Weights of a small mixture-of-experts language model, trained from scratch on English Wikipedia: width 96, 262M tokens.
Below are experts of layer 5 (counted from 0) of a mixture-of-experts language model. Rows are named router (the router's row for the expert), up (a neuron's input weights, with its number) and show model dimensions 0-95. Each number is 128 + 24 x the weight over its row's rms, rounded and kept within 0 to 255. Numbers have three digits each.
After each expert's rows: a language model's description of what the expert responds to; "mostly gets" lists some tokens that are sent to it at least half of the time. This comes from a sample of Wikipedia text that the model never trained on.

# expert 57
router:111064142108090097150116122148113118123168109153150121100147127091100126135110126120162127132121118151118105127152173127143142115112121161153123117162162098098101106173122121129173146152087145136146125086143155110165182133106135154134081135148088153101111128096106157144138090142119109134
up0:139115144123085162116157147129095134128140100080095135175089099156107141138174084125147113131144084137132104071141116125114169143084125104161149107148163164165185117146156150126098141134114124130116144073145101112140145148139125108135090144135130137103113123134109154139132116127122134136
up1:094147127152095152121097128142145095097178136119121160157107124124104133125098121151125127138127130113113127127093178106141186165087145162083109135088156137124109129102110180121144108096126171136143146115096140131146119114155103118103135103124112088141132110071126130130118134167090154098
up2:093110123096051154127132098166143137137121104095133126153137130126149152120142113163198132115100164123159138129153123122096115120170139176128146125108112154115157166123091102114125161133136149094070155149096141119126151101090120150152149113146102104131111139116116095134126111108108122119
up3:147124169179121139115105110070161089112133111108096170121085143109109104156113136123125141129145156121138133163178117134180158088105112117155181100116148118110117124155095122144092092085141101128126122145133134158097124153107122123105115131122149139130124131103153099120100136103114126080
up4:175137139102103152129077117133135112142140108138121111147149164108079173112121160162093157147118150129130108114155111109142119126126129124150151151099139114099125139143099135121098124115103166091129103107110126151127151115166030144104175135099120128121090114118111112144133099097122127153
Word-start stems of ordinary nouns and verbs in prose, such as res(earch), res(idents), Sc, Per, Des, art, child.
mostly gets: " Sc", " res", " Des", " Per", " Mo", " ph"

# expert 46
router:146089157137086139145145156124158122136127110137137120085117110113113121139091151117147124154080094160095127126161121156166115109122159165084136121134116108118087124116135121157118155103119097150156094159124159154151097130099159170097116132143073121112120150098160142152112129131076123157
up0:172130128121148153113115136109114123189160194086136104122121059116131123116100114136132149142146153134125134150080102082147109130136131155137107114124162161170140145095130127127089168146142131113121164142112117113118117090130129127153149158114136099128127124146105125146058113110111112102
up1:106118120145149203108140116110103182117140173119167126140090130128155092114129136123137095149149125113134090151151113136159130098098116105143126101143131106109190105151127102102144108129111127173110093180119101143105169110127116090118130144137145126137171124154106089132146124137108144115
up2:124117141133158160176121134114137130144125115137085110112145133179112173127160095105163115131160117050142131151112130134105173109110116123159142152138088127151164170132130096097110140141144143136158142179099102138100124153129137119147151159153108118119147136145123156112171119101153097143
up3:112134127089113126098169076107075118150162162163085127122096131126108140146128158128131093126156162121124121102143143116107123104136139157140138153137078125148129162119104123117105134140128148144154163110149148150161191124143117122113175141130128084092135140148161101128082143149160112098
up4:119128126109133141115146120147156133148155087104128152103161136141151157109117050129148129143118060101133157116122101159157119152140103099174152175151185154138109119124101144164128123128112084113139137130136152128172107143147122132151151132126135118144126114171153150123130129149188130133
Single-letter word starts and short function words like d, K, c, to, of, no, well, plus -ing endings after verb stems.
mostly gets: " c", " no", " well", " k", " d", " e"

# expert 48
router:106104161106117127142129163156140125109092123130133141090148108162121134129085129098136108159090118170102127115131114148156119140119150132090101131164140079112077107108140115165114171134113134122121113112113169160144131148120174157112124084166088162123134156096124156151104148151080123124
up0:146108081118115148135155135145122169097105142110158128141122131152114101105122139152174158089117115111165152157132163120092086120101128130089152123169090113138143105111135121113079081169131105136104125137138103129093124122124176121098123144114133154124121152119136123099090172140189122130
up1:118124098121144153114138108118077108147117126161116104140083128143108150149095122099166088107070176101160146115137153143141176098156127121156153129105092083144154148124103171153104138127146143149120153141120108138101143147097130130122161088127087111140169124107143125141143145161152148123
up2:119116074105145134102108116082138124153102152164111146089156136079146103137138091143137139108139147151135156127109175094137108175159124102063124134149131135095127157176176109137124128129130095124083121119160129114156143123146100128111150159146130095135150104145122097153139111114135136151
up3:109163153077123109131153148128148104136087138121109120159110153112108128097154128103131140149113136110069115124146100078125151125147109088147117073127115093131140155145112157118143169073155136126130124129121109163078110096143127082102151126124148128146143137145128151130118156146126120061
up4:140113075172156132100165126139148130156113132119095120116117140134125161148151088155098113175127094149122140158096114108126106136110167102135159186141110096147138104117133128126136103133150120150144132133131163130128120139126134106149142101123187129117166100153134155097186119074154138093
Articles, "that", "such", "there", "year" and words like National or International, in narrative and infobox prose.
mostly gets: " International", " such", " there", " year", " ==\n", " this"

# expert 34
router:096133088114147141161106113168153138118163104142152108146106163137124108158137148113115104154108128048067143132153118098139110101106157152163088149121127138142176122173118185161112132137104172105121141137137161147145105111139113122141135117099101107110135115116140130124115117149133107113
up10:110155127140077133127087099127103101154127130111142145126089123133129117095127125111124135124182080093110145123135103105083096153101141167161156132110068114135099145145153099131112112081121168150109116160142153102121143115101071109139118133137136092113114155093132121115127127123163115091
up11:167115101123138100123153134115158150148140084188130112136066135123125087109142131125101168132143136128135079123131090153128140099146101128110068107137117147127132111142118132127118120110160103108171131126109156135109150174138126116133195098111152095177119100138147117144142094111137132108
up12:106115094108126144126120147131131140134127128124185160126145112061096088122149092184131082119150136114104132094154124137130090130149105092153134088146079110141146138155111103130105112118145123103118174139131132095122093153132121148105132152107123146169118081112147153098162120120093125146
up13:156175117119105137131091126144092144124142103115139143105116127120125113129150086134135138128078157154172125176128136136115130133137094139125103140114135194122156151132138148175091141124140136118110108109139129068082071097111072119136124121125108147130099131150131125105145124132073125089
up14:120112101138111127133155108165097122121143088155105106155142113125136136102161121114119140135099126135112145087129145109167117184121106128077126189086117117107134156158129154124075093067120121161122166097133136127136130115158139137148158158075130102101141149132137129111091141114100111123
Mid-word pieces of official and institutional nouns after a capital letter, as in Chancellor, President, Council, Government, Republic, Court, football.
mostly gets: "resident", "ouncil", "overn", "eneral", "ootball", "ress"

# expert 56
router:103109120131116063139075108111129132092113102147168128118167147120110175133097155115143081117155145141106153096125096127194124146142113141127120113123134113135129102159151109162110132084129133118107145116098107133098121090097147099141154097152111112141081116114109138105161134145102161121
up0:137087138115101184071115129133171139122125154134185124156119106130154139139144185137177111138112122099088106118127112142149158126121091138163153154121146132159156116088107108164166161144137123126117153082139150094169145097126104152109122132138121157148150129141128134106115126133136126165
up1:100172191120154139135145082129109139148098088084139167119127136138127142105094146154103104129102146092085157144109131102108118094127101095159152101103124147137160127117138118147134148122111132137114134150108129072117133107154112089157156088143092157143115152136153142144118088121147097149
up2:122159132150125110131109105111096090127130180152097126145170147163074123103118155134102151141140180146158098128152116117117086137185132177136127144117130129127150125131135130171121161110101096133152117136161123144119086169174096109085118115126130134139093138157140143134131088143129129157
up3:141120149142158085130144085142141133112133115111121157120133124141169108136132124141142096079087126122131079111152173149158145128162143097124130121137105165121148125157111097140124148132071137110092193102155129100145156131173139106182097122149157123113154127127113128133095123092096135131
up4:121125124135151114114122115137105091151130159140112130126097108092158143130109155087113108165100161209091156136124149107132120163164160131127118173111155109164082122103130089156126127144128158148151132105123117123147099114135108082135115119111116111118115097132119142133145113196138096097
Sports words such as team, season, round, championship, play, points and yard in game and career reports, as in 24-yard touchdown.
mostly gets: " team", " round", " season", "ampionship", "ampions", " play"

# expert 30
router:107096124137147171149157146107145144104111100097131091165142115142118122097124137099118092116108114109100125104145117080172095125131151129107162148161168119104084119133121096098153107141119129106111107167150139146127087108145088109172132134154162124111093158142154114130138081148141130171
up0:092103120133116128163102062128147136147091098135116132130116094100131129148075121169137106185130142176126121115134122137121101130118140140143157119118122142148169119104159087126173128141166106147124163167164130157124115083114123129110082129128102144133145121100098102118148107171113157134
up1:130095107117103132104115122141084147195150149124130104137156145125172115162090110105150144124126092112168121120107134111100114097157122122124127110097110099152123154134138137122179115161090100111141149137132200100139116143153140070144146119139103112110167121111110092121118129110122169126
up2:120172112131097147186118096108105135147102117125144115098112124118103151136148105158138116098131118091156120112115137090117155093129081119115155139133110094105088108121168099100133122066114124106144099128112090139135111127099101138081151115122144113175144138120168141140149158174162132126
up3:127154164119120125155112082156111137124101080100073139132094135111123133134142156090068138158117153128115117162136094134086082083117101141108139142157133115119178121130100098118116111123126114125113159113134142133141112102128138135104111138135121069168108121150122135153136133167176088133
up4:188098118119151118149133151153101130134121119136133146139143142105116122139114117138111112124141100095135149170131147170076107058125084136143155120116054094122146137093124148126104123147120130082137147120154123100162163103155138111171121114125128126120092156151093133134176130105137119136
Single letters or short pieces inside foreign names and words, especially g and accented vowels (Viare-g-gio, Ingebor-g, me-ī-s).
mostly gets: "g", "í", " Geor", "og", " Ag", "ö"

# expert 54
router:108138134091106119153109107144129168148154134136096167086130113133106141113107112109124120157096106083130138143082115138114170125125134107155092121150114144125103095121130135100104138117178162126112120149172128157113093136110151150108154192160143159113158151109116150174133145128124079153
up1:117121082119119137147133158090085146105126102136160138099124141105128093100079132175144153131178154101079143157149156102137153147177140142108133122106096135133119114115104136127115134173147115109126131134112142116127165144113146089142128184133095153124113091145099135174151116133166147109
up2:128105149131101095101095110138154112090088154132137107142147117127110107171112167129137150139121147154126102146134106110105106072134134133163113123164115150150090112091122080110144094144084156140128158174149107112132074131151173136104123136106111146144118120135129105117141091078158132110
up3:186134138151137149091132107108115127089129118138160151106095136137119152105121141141083147152124124122128120160128109096110195088101105127130107134141138127125089162120128140157121143131159142169157133156148118148113123117093099070121123145113169095135126121137165125103106172151111108069
up4:180100136171149125152105120136123114150169125158106117109122108130089142151140132150138105133119127136151126166126132123120104101133146126114168095116120143131108174156058145119119141142061117121109136149101130088150121151124094102112096140132138160146128152169065140166146134096131107151
up5:147125108134116112103155152085150140112145156146065152139159110131124118088126126124105134112139161155145084157154109137135116125130121151143129120099165135140081120107134131096128131110168169125137112112169098155094117108114132119109105198121169118065126150149106095165123145131131138098
Prepositions and quantifiers linking noun phrases, mainly "of" after Ministry or total, plus for, and, all, including, Ind-ustry.
mostly gets: " Ind", " ind", " British", " All", " all", " for"

# expert 25
router:091152125140116104133117120148137117125098144157118117090158130173115090148137134173113110148131108114195089114130150096095117121119135111156140124174116149125128100098107110148119153131132123155134135126181146145154141092150101146117162104141146084127130113199162178129139126150136136154
up0:138169143152133157112138096110169117144169152125105115104096144180114101131124136149077200144109146105156139121112138153141116134130118128133107195093148089143125114083159151167154106100137133151158149144104144145136137111139142117137127108160117156106125129129144125164088121101130156134
up1:123116148100134148168110142146128121170124117142112133137090127081132094115156129181118169100136129136122115114117121106100121129150194166141147152100114155130144151122106149162130145145156094069082144146148105134119154139099150116119128100112108156137117138112078134130143072149152160149
up2:107130098111143102102103158129104091114102108149114136164138163135090160164118113145144108116135181120163154089150120144099108140122140083108177101160106118135134143112117118106165132151135120170118110162084132129143157151109156121113113151107061120137156156115130130129107124076137138109
up3:112123175144176126152136105166128169150133144143129155121127097181090141131124147110117118149141158153120132127115151095189169122129127135137122146132150136104091133144134147137177115102125083149134111080191130112122130163126144076156144131108096116115114135148119187123117103124116130127
up4:085156107098119138105110145149127113144094138130101105150103107156089148126181110139133138194128096119158112198151147124130142127162113099134137129099129153148160091153097151148127152078134124155116152100163130140139120108153117146166140125124155109109128163112139106127089108134165121107
Middle or final word pieces of common adjectives and nouns, e.g. g-iant, histor-ical, s-erious, hor-se, plus words like old, red, city, world.
mostly gets: "ble", "ersonal", "iness", " city", " de", " world"

# expert 49
router:083111125151163114087128136092134157141141132155151122116119199151118139110103140133166134118108091178105148108121170142158118095118110149128127179125117122130139102152161169110103186157121097133118140113094159148146154122127156106124098089143103129144137155122120141152166127136095119138
up0:093119092132158102120143117106118115148061126147081105139122141159085142175090149132141165093138140118159146128101170135119140114137138114143128152127174134134104142151131104103114107150124117158129068157087107131115122095144121140164128092121119115131124090150176167136151107154136115127
up1:160132091091107150133111108156146137109122143111183075146116097117116130148140137160095171117134100120141147141169126131159123124115085179138111141143108111116142158143153175138118127165152080106166115108123131083161105122149108083139122136139116144099164088119145118149133105162127137119
up2:163095125142107119157172087175147118082130089120118132130122114139112119163141127110151123139148165145120153111118165199116116139087095093115131130085146149109138173145119141110132153125124092092119153119139158094138123089098105124121133150114159104148155171114124133136162131114113163109
up3:143143099139140133140158160100152138130124077130138143143066132185112159123137154138121141117169117127154107066139095141142158206107112126121143120135127103165146139171138141148114132130098125108169154112138117119172156122143134086150145162100122109127145116107129120089141098139139130122
up4:181161114161138104055121101147138103123133157119129137103086133120169182133101157113117135105099109110127111120104146108143115126137136138163113150127128084110092159100152128129139130163135124081136104102115154145146105143111165125169114118091151133147113102152121087083125141105137113156
Pieces such as ap, op, ock, amp right after an initial consonant piece, e.g. n-aped, tr-apped, P-aper, st-ock, s-ec.
mostly gets: "ap", "echn", "ailway", " mod", " vers", "adio"

# expert 45
router:122113124138100149161097122112156101100147115157101117186117149112147117107099135175101103083080168161140167132096119139137101108119108139132111086135162129162126136137104170080173089137112147108141154144142136168160150106120081111139143104112126131109155118106120145137107124138137114111
up0:101149122149127176125102119125126139108154161171115146199107165115099124104112160147165138140131142173121135102123145173054122139154122091098172139118172156140112128113106112109138138101106103149128141187133121141165140137133133138126145137153128131138112123155132109138131128087151153131
up1:160121112121075143176116101107139163087153156120119120168127118137126127136140128128106115162117081119131124114158207124140172145150080116155114134120137067101130111118154128108152123132144127111141148122130136091136156136134117160146116097139098124124119149125110130116126097069134163173
up2:111104155118139112112103161097102085153135121161187111143156126135138141104140141102149124120149109097117142079121119104107146114099168134115097153112119109135168128113176127146113088138091133094111121147172120113135087167115119121166118138121161160105151139144133129135097102128199114124
up3:140128098168134105128155139108159089120142143143093161140111104131120132101118098130122129126110100154184106142149157138109102165088154115096125092150129162119142142131098105178158099084129157119170116115136112121126111130136167158104099106118132084107145154163141110136103145085083150134
up4:145124118127113175098094121134106150160150144149108126140155141147177157097170122128156096105138093095092140119150120080153089139152131133123127133115142139135115136146184158135122129130170125112099118114062161107116084143134097147104134114114120161151136169097108173155134129136155117132
First names and surname pieces of people, especially common English names, such as John(son), William, David, Mc-Govern, Jordan.
mostly gets: " John", " William", " David", " Mc", " Bro", " Thom"

# expert 3
router:118092116145146110138128118125149088107121118137106123099167125099127151093107142104116089162095145088128150109100086168142084093128142153134125167087121128102126130094184131139101133141104115151134098118121123173126168164116168164121148090139142148133079156123156134148106114151113136140
up0:146116119100097163139086119123122162071120143114107173140117119139110195124120124106135123156130117103126141164166169138139161154121105092124118138072140161150086148120138123128149141130126185158138120091128073103138140067108142120116133123119124128135123092108142112126118088140131124115
up1:145154137131132093115098121131155126118141136116124124156162080116174096133120110089092148161129178109147126083108138149094144138136109093111100136098151116099166171121166158110152112119149098130088104116134097135085104094113121118127156125120165155122116130127130113108159104192137143114
up2:103151127127077147150088099148115152112104097094105135173158094127093155114153143089122115134113119129186111118125110145135130136090117131134159126112123101101173152128124163161103083154127137151119130126161088131095165153138112103162111156115141179160120125100164131141112114101145128127
up3:106127112143131101165155098155121150121075092127157155123127149114106131062117103119164170135103132151122130112135117112114159140141145116132082136122161153104082136149119104114117090110103110141118094162113115086154128116126119162147117124118101099163146135098137183132156140178163143124
up4:145143073129165130107130116164122115098182102142116156100127107111116097178158166146111156107093142123150119158095154139105139156108117125131145124178141113113163136133135142175106134114145111149148146094127142123100112130174137116110111117144117128159150115166116082173129092165152145108
Tokens closing a table cell or list item in sports, election and astronomy tables, such as Championship, Stadium;, Spacewatch, pipes, and suffixes like -ae, -ade.
mostly gets: " Championship", "ification", "otes", " —", "gram", " Cup"

# expert 27
router:093114147090153127170088128139129113084092113113123177115145092100138122067096104130139149130116122153145127144110134144166106136131104122090099168129091123119122108127085104126118172140094153123110109132116119104166128080102119124148164092163115140105137161109139122135149138143092090129
up10:148117128127140153150128143088155122162157164100087125133124146127099121116155124114125123111126147162123146086090094135128094146146129130109100109128158097122108137085121151117122131064094122151074128077111122157118101081125107087166141165125105120148149110144114138091137114148140178129
up11:195129174166142125094119134137140127148144110117142159166138109099104154072143133093143151093103165139102098102125124134121112106129136136101123149114115111110150105166141146131100094174124164155155152091098129117093112109145116137128092115121109134111118135144149127149176131115086091095
up12:116100113125162164134152087140146114160113176113084114144097101110123156083110129174154138126108139127174122109103116089121125119158130112102120173109138122149108215114100126111142135121150131109117100161118135134139146111101152129095128155118134157140103129105160092089100152118139132121
up13:092130133138170082077083116103135144147126092116148162102172144157180117141115138096119106146127132144151139165088147104117135117130158114127115110107129147159095168102150110092093129148148093113153108136109104154119147145098095160157126141125133125163156144131140155158106125169097135136
up14:137133127120079136154123113087123093103208143141150138119201095118146134124117141105122181106138166100140132138110096111170124138146155125126101164129161089142112129128152114141132158109130114171125159141143099134111142107152152116140134119151169103107114139125116107105111110155161100109
A lone first letter beginning a word, mostly b, B, p, P, also f, v, J, such as b(ranches), b(one), J(ason).
mostly gets: " b", " B", " p", " P", " v", " pl"

# expert 40
router:133123102129138114109114094175073177109138130094135126083101120123126135157135131081104121140080108098125129110114104114129108112143118151145097131108158155107107109119175089156104084155135081146109126068112118137084137143144101146110123089147145112135118106111134151106153112105126156111
up0:164118128188143173123126136079091120176099112137134103133112169161136135137101124130118128093121174096142089124082154146126143115155136122102104144136118167123143132097123150142146127147118115125124091097123078119141142129151175097104146134143107135167141105153132094118165146138121176147
up1:125102146070098120133094108129121070112157179176123103120129125147161152140130142098137136125128161129119111157121119133190131078142146104100147111131106109122122126153105168129154192139110148136153129129173104123113148136122146126135146094163175095121146166139109119136125110130105143117
up2:124141115123095048096147098132126130103131195167141068135109144122053119142123147181135108093110115129133121148130148117086138132132120126122167103098146113122132095116116102157118152137135155109125140139185144125113103107106140107128152119121115122116132142116137138143131134103116112176
up3:144157119140099109171133109164126118160121104138048139111134135163121158144162139164153105123131143102107110145096127102172107148122118121138109104098102127101152153150096121132109158149120074111088137123145127125133136152123092120124127153152150157142099060159115134116144098151116120092
up4:153115105103144145141145145115145117141138165077156149079142117131114131096135120113127100131108134152139119115113146154097107105159101115106142152137102167151109101137115131073067138148108148121145108101126121097184090124107132090091156107165148142135117089111147127156120181112163123124
Labels, dashes and line breaks in infobox lists and section headings, such as Established:, Location:, Class:, Born, and ==career==.
mostly gets: " Location", "areer", "See", " Total", " Born", " List"

# expert 17
router:081138108120103111145113134183133109127143132100135137126148107114106147144069132099078088129132124111104134123112128130147126152106135095126122096141108093147098081090126133134144182155097149093171143147144122129156092165118116149106105110169147107093123165090119102128121147121101119152
up10:104096105114126124120109121141135147145175118134152120125153113113156116129103165135147240153112094133122172121160125140140132119116152115100135151149140125162149146118148102125164099121111112104153170148138076103104106108122148119132142139145148178106088145128149150123163142123135127150
up11:102143127105128153138137166127168142092103135153142122174169110110118138122138116131131113138100152085123100081095159109116128140123089131102176122117138156179104123127095124138187117126134159120133163096110108122133142084130142101101115138153144119078107079084161100126128130149132147111
up12:145108104100075124142117093133127174161142141084159162154111164099139156140105185126058127118150129137103116128140109089085118127143153154130135134117143114148161114164113125118140098147151124103168155141144137132117161124148108148135137073131118145141130129099118126174166138099122153130
up13:138124136118078110103132104138131139149104110150144162152112158095135147177126152151082118108150161083090155149093131109115146112130143154083114110091105127145091100113119133102158091112167103122133148091149139116107172121135118157115134148130147116101119132084129110109108097111094127179
up14:160145143145139129118129099143125116128139132156125091102101114110131084131130142139143143134119124140093150144115105130115135142093099168115137130154133122169140139108178137151164132122119120117123127145125121104197086110110103091124121128134172093111172115134149073140075071133192126143
Capitalized word starts in names, places and organizations, especially M, Un, Sec, Sy, plus ordinal th in military units like 4th Infantry.
mostly gets: " Un", " Sec", " M", " Ac", " Mon", " Sy"

# expert 14
router:139167148110131143154121144119119106111122111100155173108106139160136095119126153110148165145146126152117138156122165120082112161169072094090123085164092091137081156148166152140103125081108118084145104125128143157125090106124152136116119132114106133118151146155149113151125129116138108105
up2:114101145138091080146112153117123120139107145134079147085117102125109140130082155144124141149146123137152172130164116137120158132061129167133106098103120133111094118108093096125108111073160113147119114120152128155154114100132135090129124106141090105128118100119182108165128152138148114154
up3:150152087096119127124114126103126095139145049151122139151103109134102107094129113144166125150153137166172145111114095167146103141123114138165128125081199149122135118153111114123131104121114110108114085131120096151123119127135162149098171115112158123108110147140120103118154158132137140087
up4:160112132140088128144121114136142166082139122165140133129103150121143160140112110101105128137119161111173128101131150117127125078091163088087102101113136143176127119139139139098120111156153091080144111123114167131136141122121125126120154167072102163162133124108124095098152135126072145131
up5:108137150118120115138164124130162156135120136092114162144136132137087177147136148103121104110111131160131126146144080150102148123132112134133147131164133092087143134112141144114080109116144121098092135132171111172104184086133098083132127137118087138124121159130097134112170142132096129190
up6:111107164119098181148087113133094149119086138149107159120127093160147135148146100155121147147145146114150146114130163156078122137165111134135096091110127142130115120125174129132098092124166140155150083163153138114105128137152120124124113133160133139158146130110129100125107133165106197163
Bare space tokens and century digits 19, 20, 18 that open numbers, in dates, scores and population tables, as in 1993 and 12,891.
mostly gets: "#", " ", "19", "20", "18", " $"

# expert 58
router:091137145145108114137106155147167124122120113111114124093130126117116147124085132083155133128094111188125143114128123148168153115108150137067109122188135090124098154107131119138116117133098144124161118144134158158139114121128181186119111111147114143123098148096153138158116142137066109131
up0:112132172131141112179106131070113130097108157140117172134119129115146119133137115134108130145131139169075141124130129119126057134145162158130146116139113173168130146083120159118146187135104112117110160165116104125128107142126168154094155144111139134124146127151139125149139151135176101105
up1:119125145126119124110144122130113132189146148095125120112136145130139146155191161102191096135135127112116166080124139112110161152143122180142100125123118118111113176150116185164142135111174099066112163086124124130119141129133122150162121127153103143121113120144131120116123153098137143116
up2:124121106089133156125135093108118138134100115121126112122149176125132138107148140126147117139137133121106124132076127168118124128121110153091186135143173146130112164124090122083118121115119136087090070075128155112129148188103120098129107118119160080115095126158144110113121104121126092158
up3:130130119162143109188144095123113101119183113113154148140129132111106126126151114111168110088140178149170140135102152078151132114127133147103116103116137069097126141141131111139105143088126133106153136162115126091116134113112097124125085130176123116138140150158101129097112158105163084149
up4:149122125131092177122166147130131124093133124113133112135123131115143130087139136123093146134095155060139100156133100130091151135168126125105137068138139142142126109113119143097094081134105129076125115108163144135139143171126104162150148128099089133129150090155130118102158117171120151090
The infinitive marker to after verbs like try or plan, range to between years, and modals such as would, will, could, can.
mostly gets: "  ", " t", " would", " will", "\\", " to"

# expert 63
router:094188157126144170130156153120108178109103130113109135138141140130108111125109129145086148164113112082150148120149108111142104139119137128092144134141102152165165117078115101079143136148105164161168105144131140142134142123085152163143133123147147145116123122141102081153144134159161104099
up1:080119103141136137139128133169169131127101079113118170122110116126131139135140171170090124113145100142123115103135137116140141153137157153183104126126122140131133138126143075135087099121128111114109114144112077167149147095145131140063171110106151116132104107145138105090162115109105165118
up2:104127114138108088163134121116118058096143094120087165129096159138141136065091151140120104161134122122182156133093115143124138117166121111118155146133148110140125148118117122106109118124136134115099177138140141090117177130146120130159090115121105126136174118096079119125107119137119097116
up3:140130130091147114125149091096181145115106111139113142152112044127148172118073073140159115123143125173143144115121112112122123109120152133136141139134093113135137152135112118146152139129142138165115105091139160125147114096103137113140092118124128093175125108150155118153186101149147138126
up4:105150103141147135136142145145120157113147192144152156132144149163165103137164106133159139141133093190189154173128150163135141110133099139122107115134131144101148141102121111135105131124145100181157122120167108095134083129153131125120105143114152137149135154168076149137135145130144121152
up5:129135126117158152178097124148089126126134094128151124143142116128153106135110127132117120067164106130092127138099161122126207087124118096135138150089126129100126148134126142122113106131124142099098128106133140152117209126134086109140142126166140143114152131134095113079133125161115140087
Inner syllables of foreign place and personal names, often b, ur, d, ab, such as Edin-b-urgh, M-ur-kowski, Namirem-b-e.
mostly gets: "ur", "b", "d", "sk", " Ab", "ab"

# expert 47
router:143129119138127136106161129126101159183104155152118133095101122136136110173171120099138143164111119077151124147140127102097164144101157147176149151129080155118120104175114140136098138146150158127149141118113137110136166119172146118151176093116103100131132101140094095130112135135160156124
up10:131143135074110110108111148143107122087134137168129156132091121093125141105145099072122113139102159119151116160151125162156157148146109123141133113144116112152121132133107149133117173122149195087174117091109123111116113152099156097102144154143140103129156105102153128113098083127097111101
up11:100076110153115121145105105140160109146100128145161112100117137109105164136143111122099101128104157108119168111114140094137098101120121080117148094083135133156098124129128145172097102097164162138169121134127141115096123137118149098149116109128139146177121136088119126104141160133090189135
up12:176113151135090147104119138146122082128111133101145138079083129131115116139161160115145146145146183137109141148110141104102135108122161174096133143154134088119133162135120124170157130106169152116155117140179088141075116169135124126122152101138139123100146100153109134148108133133100157116
up13:129120140108128110160116112150155104134138163115137105111157094147105133142129125129138180149088129115152150140101149090165182112098101089101145128166121167158144115129142122139167148145110151175118146113164129141095158161112171121078159146124137143151142097101124171133149099143121144110
up14:138109144183098135158089105138104128145170140110113139176161137116188163136107143108139149148103147100132127132144117143087172145122126118135119131100102167127126138105160158112125098135073147135120073123165132149139139112111159135136107151140114086131151119122170135098169150117146131156
Inner stems and suffixes of long Latinate words, such as ific in artificial, ult in agricultural, onom, ordin, ument.
mostly gets: "ordin", "ument", "andid", "onom", " organ", "uthor"

# expert 61
router:133109144142102098094116147104135107170114134118172162087183164132114118154119131113143098125138105156187105100136122095112162128140111112121121108135149159121105147115103107113161163103155115108147106130102153114143103128169109142104126122162081091152097098120129115087143089110106119152
up0:170152135157092113137152090114142130133158126144180121157128165127126155145134098115161154124135083148127142125092172092116148131138141131106135148124135147142112143147171133096126128101150170115168089147149079149149160128099119117144142094133136100137104102098129197140099120116104103103
up1:176181111104167153128139165112169118163112149150142130117128100160114097124129108153122123118157109114125170091107139098145122143131076149122135143109120108178127117117149158132099139145140135097122155126082125142169106158162110089116126166153120133140087114139112163120120117143162082153
up2:115138087135098119109129141106165089122109134147135134155139165092079097146147146108121140076114129121118126089112115198146114113085146177118131138131085154138165132099131124136143150137143137102144149131153115184136121145164106102138134149163127108141156160136108168116117164132135098102
up3:115128157141133152126125130124088133103124095080167105179148120125090164130144136134113092132115148099112119105126122119156117133153116111098120153117138127087118109156133148111126139143132117140131148113162150142140138114109126185119146177136132077169180141112213091126098130109141148119
up4:121142158149097138144128092120161116102168091124154107120121120122121109115146130127145127131184155109098124162100120131136120159178130147135080106115078156153153142129122110146147092083143096121153107096162123135119117139168110141138153150094126175121169144116121140087145079137095125101
First pieces of lowercase words after articles or adjectives, especially a lone e, e.g. e-ye, e-ggs, e-quation, s-outh, high, water.
mostly gets: " e", " so", " high", " ro", " north", " se"

# expert 8
router:115084149143110102141132159158181103111125101115127129104150106099157122165091148135130129153116150154125153136135095147147096108122145152111092139165129101104078155113142117143114145148131151141144138133095170135167108114112180158110140105154108136083121155101142160138077128129094141164
up10:108119127136124088093106125090176136106142135142178122164142090134127107147157114135165130117086155119107100175110132094158159102143137112132099163084148181090118159186151119125135136104154135107105136136116105160132123135147136111160136133120119070140130123129149109122107134150124153161
up11:126147178151120098164141109112134114129098125104143107160108144128135121129113110151164199118134182113107091112140120136091143069160114110117155121114103145074132137180139125157119118105119122098149136142134102133153104086139110125166173116134133106161094110157098120126127149152114132137
up12:098133124136198101114079131134095115177097147136150132117146152173144128119145111114143120099145139186153157142135129137145096147175129154131071130136158123113148139174145154133134132155161129091112107081148108122118113135161103167115118153147131121141108111137124115096120111157156160137
up13:109115116166124161145108120162140084102122120135134135122084113087135147198147111139126125139205127131132152135089140114110116160114122128118163115113122138119144143121145132111129129132151145154085168104134165071155120120139164105156163145105107154117179137123142112096135114095140117093
up14:136128171124164114130065107125154135140092150091094124200125122100097154113136148133165121148144106135128145126121129105090105134111143097158109163105132161107188138108108112128102150143108147109111138130129168113118123088124121148153108126131093122154152155132094150136163079126136150149
Closing quotation marks, parentheses and brackets, especially after song titles in track listings and discographies, as in "Skin Deep", "Warning".
mostly gets: ".\"", "\"", "\",", "!", "]", "?"